config.yaml
d_shared_expert: 128
moe_layers: [0, 2, 4, 6]
balance_loss: 0.000791
vocab_size: 32000
rope_theta: 71600.0
parallel_block: false
init_std_up: 0.0425
warmup_steps: 286
schedule: "wsd"
final_lr_fraction: 0.0
Below are experts of layer 4 (counted from 0) of a mixture-of-experts language model. Rows are named router (the router's row for the expert), down (a neuron's output weights, with its number) and show model dimensions 0-255. Each number is 500 + 50 x the weight over its row's rms, rounded and kept within 0 to 999. Numbers have three digits each.
After each expert's rows: a language model's description of what the expert responds to. This comes from a sample of Wikipedia text that the model never trained on.

# expert 11
router:532495514511505493457543532524575444553541452540409511530440549582498517407514514479443573472515540511460490419471486436531548547501470516488513537575392510482533528556492523415407579493482564488359516579497492430509460445590478438457455434541466483561530558604454484497522508439496491580476523462510447488473493510506587414472544438464429499537525511553483551442388523512531498427446483537473517508530485464504437419540530477546573505573478435508473483537373483516616623450502466418600450651528510476483457485554479454527526522472452437382459560528465616491471574472505447541501447485506542482658471424502466451470523490525491558506493538486416509428548441478496599459536474538467527509547403530577524436497576486490564415511543512500479502521448532489513616451501483
down4:440496468558500464433548400399443512530533493514419455458463567487561507470542503496488427526558508483478546486460541484519464479575558451431383521467496422555516469513434507437464502562511546453523406546530490438483488406553529572502589484479504473450469513596477555545534455461539537532525504519442491468514397428535492511503525433467509518561476448496454467463595461475425482481491536531439427441475440457502604586460553494518478571582474541523521480532495513516386578499487586501489517606465473558623424484522442555532503418538483516537440572541524426477460555438460466374524520445479587419509472527576540421444561442591471469481483595512511537451443413547396479582520499496505421569554569474510502485670462416533517543520492449525460519441528494539523550480564508
Description: Capitalized content words inside names of institutions, leagues, awards and places, such as Technology, National, Street, Arts, London.

# expert 24
router:472514483483515526450489540525597452410512561515544565482502489517488505535509576520562461499600459530421540493483468536496567473558499508586502392535502591443487514360549497559549465537477513496434424447535477483458499465451440526563536470539493536470494498542604578484551484568528482555453493512435453500552603483478568443492547478619489403520433522536518500483496484500495492479490491501506539435543559564478385762462504542505397501547408409487561419453415562579458512523516524472446610463563567477531470481495518510473552523412471533496464559484485466511419410465554411459508551514497581492431622481498469488593540490542504456504525500579523519507435402520457587547479495511465545474493495558482603500496542478473494445547480536520475495499445485482540469420476480
down1:515549509597525472573505585473488454496364524497553541565524500482516531534450562477452668424473495558533452472484452500568481505431550560501417419584411511507508458497464487512510570593484565552569483514527504437549509573417552449449527476521565484481457565556511577527509442470542491473532502500406447455483525546585541473533407561458470527539493463498469542452547431526453575441451536496461521540439486566529421463570523469484549597497479579552503499444412428566530552504458549560467487498437487554460605546383479435499533527564391449522463523487562504500462464471442480503563499520567427521422484462442430493596519414475392508452548415465501569545482455499502565471442474496417436487527460533466507622430496495485485439581456421537497511511437527515538543500524592
Description: English given names beginning a full name, such as John, Robert, Steve, in cast lists, credits and tables, plus initial periods.

# expert 54
router:517555495512513463521505514502448516536466477526519566434483384486534460547496569521480482499494541630508515541573421549529525499462457488501540477462368536494453511506514481567499429369569448455491524450535572476508512580507411524510420470444490483454388447631421461509485460498452435431542483488492469490434507504511487398603548521499413590522484554478419578424471463585485475568500530539479506603511429512394503584464513473422574531588516499572557433475549539484535454434571509583520608433485527478444542461536487555517596560530598541521524456637556507487507490548514500569513502582462588476484533461511509469493498500543529451525547479464493505523470507574459567508449450500479445542558570535518470520559542486567425486486433451431527430429625527496488583532532558
down1:493447496521471467559520507401512430548408545551470562490484539486476507502443521563488491558458612560445502427474404480543479452412576514472511426506512501474513483536558514535490529504529494510468493468512588482514452522536448431514454454451537519620519501472444487481472518418537445579540514448524532472368536457437487516463484549583490499537567584534484483410454508577613433521535543507466432444517488511460535595521470474509590467543402461498477445547567491421510461420524532413529456516461581529550404532314473447425510506453483478491472579412457527426521483492473419407607556450497519529487561514481481517443523374420536525393547499506543579436425529432547487512518456487514533415577489516432542506473502537442526577497445577531474462578523458472526504465538414
Description: Mid-word syllables like ni, di, li, lan, min in long or foreign words, plus the verbs did and does before not.

# expert 43
router:483473494505448514535507400506520498502519524509582508486473576521475500536505538618450595533498428501559476522471464504486494492448592474565502672440642479501476528538479561491546516543447612438549542478613511481533524442519452461519518561510488547455455461488469425497376516480517503463574514429544557541536458517573467463512484479411496476660508460476485441571398487539442467444518526501502521501451519469521484490480532481514534530523419526500455485574621533440413518544511462462517642526519489420476414517529485502455461524526411450456499485424513485465534498558486530554469537531516475434439495550500524532526540476576522417446530457492511507544514508448559577438574519448424520492469458487449484407497509572601459545451477446662458476579504516475453654558567479
down1:514580539505594592430446490530510499559579396447469520485538458557493455382582598534433506570466559497476520515491460527534514565509488572447577473469480498498456468471596454540463463526500374480433537449495409556483506465445494544549495472479537445475593459552511519503624482524405371496460505511474517526504429495541468624478561519486489451461555463448550477471625464528517524484456445442490547546522539533506510464480442519554475520560467534533473464533393491475503460486459604509469471446550447493452459474470413445454444501475381475502492544497444567536515485481479550503474585494517510427511518515554483495491574590527587555548599430549400536582539538412498487509510521420446538437410553471480365554471414533518457472531510510633499446516565562463509516485523531
Description: The particle to, the preposition for, and auxiliaries or modals like had, has, can, would, usually followed by a verb or noun phrase.

# expert 53
router:529488439607437538613544457384437472628513531454471462462457531538505505452573575538533433511466549545493559520514495529561456438500492506425508510493497533423440516516580500534376545505510438491451522520571459511504471462513496605482572497543536594428444445599550574554485400513459551441442510465516423432572588478449519452576563594578438405409541480550533561499428441594580484608458526474477485387503535490506438589454524464426550577553495449474521441534497523484463505502573541452503504484542497452480454604499472473536492531526532622491483450444500534524453495496572476372541561521599472584497511480521470466550476423493560461538461477550479486453565487510442536477534502459531508499519483552506506474542457491534511574425513449516477502490609495481594542451519514
down0:487460506505506619550489510480514476548539505367438465502497559498492560409475522464493501438456449551508588556421533558406491575529456473482594562531468457528473434565527598461466469515494480531515523590528520406498520492560499566496448493488570505496401416486553508600622518532447496494517499437457483542538500523486493461545507501462487437480515413634563532479446478554447489462536413551552504428520509428589483539481419637449463418529406394631421489527467441459402459450546537493549521418516582515415461534509498545573490420595537493468544555574580467537578541477530514493530464526545437512520496526487508475441520495477479549456429474532487531489473509436532550494559468508475559420387489554485446438533475454432484460437523441535531445542515449526575446499442474
Description: Subject pronouns he, she, it, His starting clauses, and first pieces of uncommon personal and place names, such as Pat, Mir, Shir.